From a checkpoint of a small mixture-of-experts model trained on Wikipedia: 11 layers, 45.3M parameters.
Below are experts of layer 8 (counted from 0) of a mixture-of-experts language model. Rows are named router (the router's row for the expert), gate (a neuron's input weights, with its number), up (a neuron's input weights, with its number) and show model dimensions 0-255. Each number is 128 + 32 x the weight over its row's rms, rounded and kept within 0 to 255. Numbers have three digits each.
Before each expert's rows: a language model's description of what the expert responds to. This comes from a sample of Wikipedia text that the model never trained on.

# expert 0
Later digits in numbers. Digits inside multi-digit numbers such as coordinates, table scores and years (36.714, 2021, 5th), plus URL "www".
router:119135147061087093133063130129129116180083093126121115182113145085050170160139128086152121136118180080199171144077147087085102126144111058102135120158166160104191070132141191135121107124101091176143119156123166185103119091148115122093167100067137098096118120180144139126168128082151149158169172151099101122126084139114137067152098113154128138157156111174106099106127099095129094155101140163113126133101088128112137136120134143164118117126088108134145113131120179114085146125066123155117117122148129118095103079117111155130152198055096132168150100194110113121101115185089122146103143143084186110103132174115125116180021137070164150107129112121253091185110139113121133091172129091121114122149151147066153105127128140145109144169111195107117146081085117112064122132133108
gate0:137098132121118149138133141141182128103114097125027165109121080114088112139138097089099115159167132097115177081112098110149147093142125111140117139137130134111133090120129184168122154089106142174104169131197164081160109116173079108080121125180150119060122138156111142161109151106114152177173110122148089068133149114200142106124074078087146079132150134135129132107138165176135098134141124084126116087127060183125126142076128108115077148099131162105146173102148089134138161179130158140133211106146098096114131064099191118122177134179091092134163129102108214171137171187076139132082127162129123131134162088114136131096155128053220147173075156131159099153135051115102159128149100139143124118086191120123138198110109184163108127174131126083078119156165132086124179118123137
up0:115171125145095193135183123090126143115152135102142102132133210048148120125117126142175190103190176147139151133070143118080094125115166154101154113130148162157129166131140090136098130152132108143122121087128075154137143096143166150119117092137112110157195153051158180125124156177059129135102127140102115201148118096104085127128149062167090204167135090096140152088135131082142127086074054144104128132181165093128060169109159117156192087118126140148153060144157092114131108123112102173139089140140209162123126142101114087115132106122145124077103157133162122117103137076118089099122126174116085115144104148141091178076106107164122171139139142074084105137149149161098108124080089098157209090119117183158086103071156138140112120093137096159143078101158106192153099157151145
gate1:139166107138098093077104108127110077161119126185145100121154089131149100158166107143119119133134161147136126121120171152148105091100150107097076132133136136125119138136080179119143068161132084149148124117099100169089114135169043067181150130094172101095109128144175117161154125081138115121078175167127142079126189097113090125094075170106137161171087156151040172103139151156116165124154137155148151143107148150157125107140122150168139038088081148162148153169125183072103140143109092094134125139116123053126066152146124082165069153122176152120145090094109094148188110111174117108104156134162144169212100127133186134114124163124152139118100120123188097111128058160148023125132143131132182107152080132240127081156129119146167171152146152128105092142079118125129143144095118
up1:115177118093089133134127108074163145146153082138161110135053105132104124177111119173145195175112015138128115166106174132138107094207116101053085185147092078107120135144138092147180160152159132096104128143105073097110106065082163178119093139090067122135184077160121121111182135165113153155084100172194109120140124127159137120129120124166155159108125130160163127137142089148133127169158167147084103173142080121134124174143104177120135077117075133118112134164090155143138105159146092146114071103167081128150081140130160120069081174138103106148122115133070082176122169162073094117134125145107099167148100134132084115120047146103110139126075150083170128078179138131148135139159090129134137154106109210148136090101095177080150127154125180076108149088135141100136152107118140
gate2:083096181072095178122114133126152159175102136106101122168113131114104115098107105095146093132121134105185092120157171108141104069092121005120160130185124146126125082139122145071080110156137118135116084165132148135152148106142112186191126087147127103148161095122109134123172117124106109164105107107174117117147107148119081154082103117165137135182187122080081102096105155163122136116104122163140133184124124107113081146128104115131078170159121032168124132137148066125134156109139100139120138146155124180116127193162185141116078155140086119158064091113130145101056113204143133133130103093108081137125117165087079149185141119116124030084115164193155174172105140122113152124125121137138106102136149065156182081111165155157075118127108105123109148122095044065126125086101095
up2:107130125151117074086110172123128131142151148129097126121110183089068131184127162133098134100141131067130157171174184162090129121128128102176144128126127115156132125166071127083146175151150125112122148107212195101172141174189077062094133130081122166113088099128175157155158107116123129139160143141145168095134079152109137098104168079134146135134149127128158103120135128102122104123102117132072047149174123186110157137095130081158156032113127083134126129130123106077107113154124135173192116136123133126049210135147093144092144138076107095151111093065138122120147098215181090149139126146147126059086139135108142077086079106061122081118122182158168111137117110134111214155102142127135110127172086123169079185112118133158139136071131170132129093149143096081119140115087091
gate3:137147124195118127129082119104084131142131168132143064109103169160133061169198158112132158135097091131137116146161139109134112142101152130214117164197105127138093208129090128154130142121143087128192170176071107093144165126149112130113101114099160180069194135102130106148158137145177130127068151097170032095101181120131150043096120074060107105138128182159143135090162080158127172162136099171136158119101149106156137081110085160121135162127127078122159137125133098189162168168149130124106176138085180119127140125073144129115156171105169114058145153101141169153128084093103130127135090093170119135125135196123160147196121154124114126163109123095165100140056105087105161093126094136112110164100150062140177097066107121122112156087134162112095114145128172122117150120109129
up3:160134126044142096084139134120118118128124144085137169189180076166102151096174077145120129098148140117174100124149159147114186152128097140136091106152139129126195123136136139119120153085118052189133160138185118134146171099121158110155140134187134135132153128097187136105138146167113165135075182132150145135080103097139123153126142111096065073098087189158140143109172156087144127130140134148160153112127131082152075101138128087108190115234125067194205164113122113054134106096156118082114161130124182134136131121144105158141150119121166113136156122073177141126169189127182116135123041127110141145110097137092114138063124166060117126111172112133077146135138105105106117098142113192110125132113119158117140089089134160085079075160169118163218088159120088136143147118142178
gate4:126116084131099087091152100159139158141132229047167094094149145116086147127097212162088180154090156154123104132123120077104181113151184157152169106054169141101101122146087146057128095064117190114165082142137152068111152162153121114059120062123100178108105121161130058182141059150145077107073121124093154142135092119153130124092159096095101129189090135144116110110111133101168143154170193148132158104135165129109111124170081105144105069102145174172192078148115173140184150131126145091103101143134127132136104125140138198102068132161147118158183125084105178125127135123090089124140146127132137146151159171149105131147175110119123083137110133130151197182138111117176196174103136114139120142109111099112170137132081104151148134147101124112153114157099141098099131155095131
up4:085114078115150052144162191120077090095101131157119164110118112116096128084137128121122117160125107068138133161168174134103078132172082096148157073145171113142151107134158143108132140145116158091114132058119091114182139129223172145101099127087116147063150096172129155097175188106145142164156169116163116098103094115122086146123114140099108185129107106134082174239186136060132134085081138136147099115160100132150142138092176106119117116074170080125142187126142079094143150135142168152103120085120163138099147178174166129170082149125118146130177141149188132143123130166108181168097100164084088045120148129135126099157092124119133078160124163107172165111137147064140137110083130139179158093156072077162078079078148138131149167123128096131130116178165125136135154121154135
gate5:101113134095129158125137115151129166172100102168142059179097100108154085161132161154162097167160091066127162120158110094070104108106133106168119188174154112097100152153106142074113087111187158155090095154180124168127104126165130138080095124095146157089048065156188114060144097086122139146109173095102143138203103110071119066131121153088131129128085136181154147118108113143144149103173145104169107086097114152091111091138077104196129160158099093133119134176172167090138144172172116174138163158145065138177141086104114147182095141079077125182140098110123156153150120082163105198088116098137137136087097159124168171111102143112121153128096157176147092154113193169118103116090079109154078151115134128090179088134117200156129103174106093114139154131137109133131103143108094
up5:169124096153089158144099205102126100106112130128123177076096113151117173140062177163110138161134103129179109120159105138140089117164085097123181134120136180097187077051119094169111130099163159115104126182099103141114136122090086122116125101113109111133191154101085117135124207130137154094234071123137099142142105166169128162129096107170162148148176122117077096102128073144077130151080106181126141108130140075100083116134130091056162157159112137155150110136128106161202130156115129144115127123181138116114077194095191106164075091160113148126127142127117146129085197071076093123124103174139126141148132147139094103124113123163116118122160080118058156157150103125136115127092141136115077109071120160182073143154167085073080142151154108071106071124090136113139115078155118
gate6:116127133132063131100126132109136107117062099118170152120101106074132150122090124067141084133047112104064147086115083096099141181175098172074114135147144091136124106126114132129078130076188087156124121136151115082128187104114126171164137130122165134129123164157100159099146109139125109147179078127094132162144081108158151123089103150118043145108120119095035108101169163131133124156108134130110096175127078157150095130128154090083139099107102123110113063139133151150107113089107130098106149141135097149121171103156103072135143070117080114101148095162100115100109107063117150148100055145138152148155103075100202202112148136129162081065200134114108094111142084113157130170141083067192149131118194138103094157159147171062095091113142147138103108152168079073114089111112068
up6:120155149139110128091171140173033178058163086171086130104074116082117157097080123124114065126140129120158101098111118104088113150186121191160151089116166099139091108092104130092098069114123114159100061148136160152159091154137169139146089133112127141173144148158138141140170133074086138035134168102100132147129156142093122088097183077124106113087108114112096127111172120090097140102094137135091161139131092244135131141119080110134140078110026133114113167117149119159105110068119155147167145188126142145186161109107178141098077136122099099200128160125170114079128127133141148084077130154152158112089182159049096155106146120150122104120112084138114127060081116157120156085107134134126157132099148145167151148063146113144148154155162132138140105137135148081171171146102133
gate7:174194122107124107131116097089129094187070109096132124118163154121063121089191153178127136130061157061166137128086147110137096143136185167103151144133152157172153077112138147088164118130120144150146095118177091078155101123113119095120115108173148095150125131146106155128143106152106141087156057105079085169099148175120148134126127133097135118117158097180131108074135112080130101095224082094133074098031110133148105158137164118184190099153083097166153137077100128129094113195081083175174134105120114176105141148057107198125156183139125140124088153121130146134105125175143135166162131130044136174151183073122112121137046125167137087082157133090119115190140138116138153157090089111178126131152100093124116134107099151124151134160131166133118107120179127086126114119146087
up7:138201087124128108143140141057118147146155108157109089098131130129187145117212138127088104165133134119150141110121105153156115193153127187156131117076086087177168149089069109136142117135141095150135134139192107072172128156128141102162137147167137131128112089114169116143137147146136098096027060130165130199071152137123108140129109152085157157141155161126178150138086063139091128089132122127152150096109153158147112111110170130157125135163115172181134129065121145160144076128145113190097138151122109132177101155092134132137113144114131131073179165071102160183126104133135138187233104122099093127145143088092142128141173125152080118095164154134068094144178153085185120180070181124184154105135076147115141156105111173079146133129191123146104144136187130109185134123113067
gate8:147125107149124118156119127146156124097133121089096123131188112183159149114194149159170116137098098141123128122104157180142110100154099124141157203160104094123179075109141157177123116079129061199157107163140105153132125119170215133099070070084133168111139134162150137186153116192139160164126049107115119102122112125146141115108134081118129147138133151175098136064147076132186084112207211118113114079099069110134114094113096123147124131172133100118174151136140090164106043171128116094130188116121043136104094097176098113147112163073154123158085153110091142103139154152189118134108105086141169167138180180113098134161114180113127123181086135132093187132093063123061156137171103086127139095145109153099082116153131130108079143136114094119120156151133140085158102136122128
up8:090093153088119124148133143217131127153113164148119142116100084093131123178152151129171097159096112153185138107180137086151136132142123110152094167187125175150163183106134142103157113102140088089156134141091181109120131159074156093146145177126091083156165122163115130158154158137115156139170126140097100133133200102129120102109197079129134066128093128136174092167175188167124163134170080129113154102101103111141142143154157055155132090120153141199146186108156106093145122097199145120121035155128133136108125101107097138069153136135161190182163083145169176155140129137095090179134176134057099087120100137103160121200142126043094156107127144135170159120122164151120103065139134135149124126153090173081108148127170166194119082138125145096136117135160156145051079130141114
gate9:155109133070161147219091138128130115137075143056164140178090164097126141106108159148121192119093102098145070163184078135119124123122086133129148144121131135182082103112125155119153122094039116099140159144145116115015138139135124169124119071143119136111064114187129165124123142109115113137087161134162123088141142126069088111144131105102116120102123186080116097166158121129162100141073087137134139147157122134116103144115094109131103101139158174168107104107091122142142165176135100144101177121166167165106072158138102105069131131093151172123156153174087173082171078155101158118136144189114075138158160125181154113133131142141127100110149128091164114148090174209121110129132062071141113108102152075086067076139140099125160131247157114113158100108102114137080123077125131
up9:085086126126140107099131153191148126118100114152172137117094137136127146109129111106100175136164095123165110041108116147140143171171162109154079098156092116158170107143135144174135171150070110079145102039084143171142150102095141102168122130202121145121152111151078167110148138133165126084125093159127108133130158112100153121153126121071083165089133119122110110140152106079141088151132175090160142139107135178148144106211130117156069127168048093112100117110170150165182113151137179183123131140097195151130107061116161113113147098139132130119187095155151128108212147155128132166155093159161151172124194092037142165158148110125161077173136043065132186141109163092172100084131176136169131079125112140174096087122116122126104086108116158139087104130151139112165137159079142
gate10:172143110156096142090078170165129106157086090089137121147143114197165085130127137146127187099151098061142172106174148118133122118156174098115174093106077140111112073077165146189157114136123074150098091130107105097118126113104150087134118065135131164123094167168173059118077102165124129158131193133074061082092104131043090106122104104135108120134077094129167152120118110113145065091070114137190135121143099204135112092131143179111141117143090134091086146158154083139124141060164122087092124144074134118136128118113089125146176089196177119128095119047179175102174159177147154095111075074063075074155174113144135156110094138124121155131098131122127119147134150140133132100112103161078090127112118141125107096088092148158124169185125091116125113079099137145138166112110129
up10:160109134115055089098165112131152114092177125113166149119164087114173111119198108123139197145156138126137126156111089136063119125082148055211114063126161126122149180083095116096154140112178115136100103107095153146113094125154090103140146123081138123165098120124160134097165123109144170114145137122102092155130122099157110175129112117139182124096106153156101112164121147116148116210098136122111160151171120072052157091164091120104164083151157133171184140159119065168158155120134138133118105073108136077128146113156122172092121080132148093135111068095126120096094103169159196149133135071135156136158135128126127055164074181143059116135155142136114028130141191107178110094114136148124141160099157148060138199125151099064065116115109104087156125147166126138106196109113096
gate11:100144125117093105113055099113112153141102098127101107098160105136119134129113078115160111141119166141126155134153149106154163115148160136146138146145119119062118071075125177190118128135161072127144123142139114168079082127155092122200209097134160104178122158148151079083092151107120118163154143155143126113103112120103075111191062118086137106094106067162131157112129109117103126192065109155147133094101122106080161104133147151174047139150094097096102129158101088147125154149120117161171182129129132102132147141178158133122173091189116102133158072139157062107123138186184127135194114142145069105169144145190152091094112124056134117165144117165255074100114120116067088130145152092109139160124085101152149120077131127112132114156116095163141079118113177110139118122118139
up11:103141146088100070127114115124117161136124128103143173137119145160175155091115107085133173143143154084159129119152104180093188171182065133135108112159148134079127127134082198139131143108096111108122111098184156105131056154083097132171103130106147134124090119169142121107112126122071102145155114118132103114091152052201186109143132102060097143112134091117121077097110152184171092190119099092206083126100155103101150119093160178125083160117130108173148116152164129104116152137090198152181126129094112083094105091143132158116185141129111055121124106102124099028132170159121109168143099156135171119120165122102132095180092115105133154120144098115180145119173090197139127115174184137129095165076098064079087064148101131107107149175104104068170123097135129077146152113123100
gate12:096107141095168151096152165106147217129113103117151121110193151149083145133121104099146140077122168121119182134112096108101124176122108176115154087111182091110120179090073124126107095127106144139207157166107128127124099151077163088095087139058158150147100066107079165126094150173159154119171113176118142134072123108088110185144180095126126182106141110149106166126182179155163146157113103126149181094038143164127149086137137182164118126133103149152107162124091149119051160115148166129123208116154108115094062115156162156123108125132188117161140105124119116152188163165135170128090104145102055180096163081109134096135114116117132118147167094160111134109127113127201120120188048095100076105110147132097129116132086134142156063126147170128137079141146145142099076092128162
up12:144133135117144089163095148198095146102156136146119147141068146101116142189156090109165156161174126168113091169112201140167133137173080181138202081181104116128111176150087108141077113137153145154079096052106124109125131096138158102106142159053164119190162132114113131134121136137109174123187093118104068132193104112108107093095152116110186120097068121136122159114112085117080069167151028123116141062123109149102156105097095134157124138150082139156140115091127195112111178167136118100163156052128186106137129083122133134089132084161166123131093105128147160104131116139107132071199123149135136150100169123108183143189128157119079126141088120105110134179063146134127096117088159188129120167096137113164098136159117129163141110137099090102169109148128135117092207109174111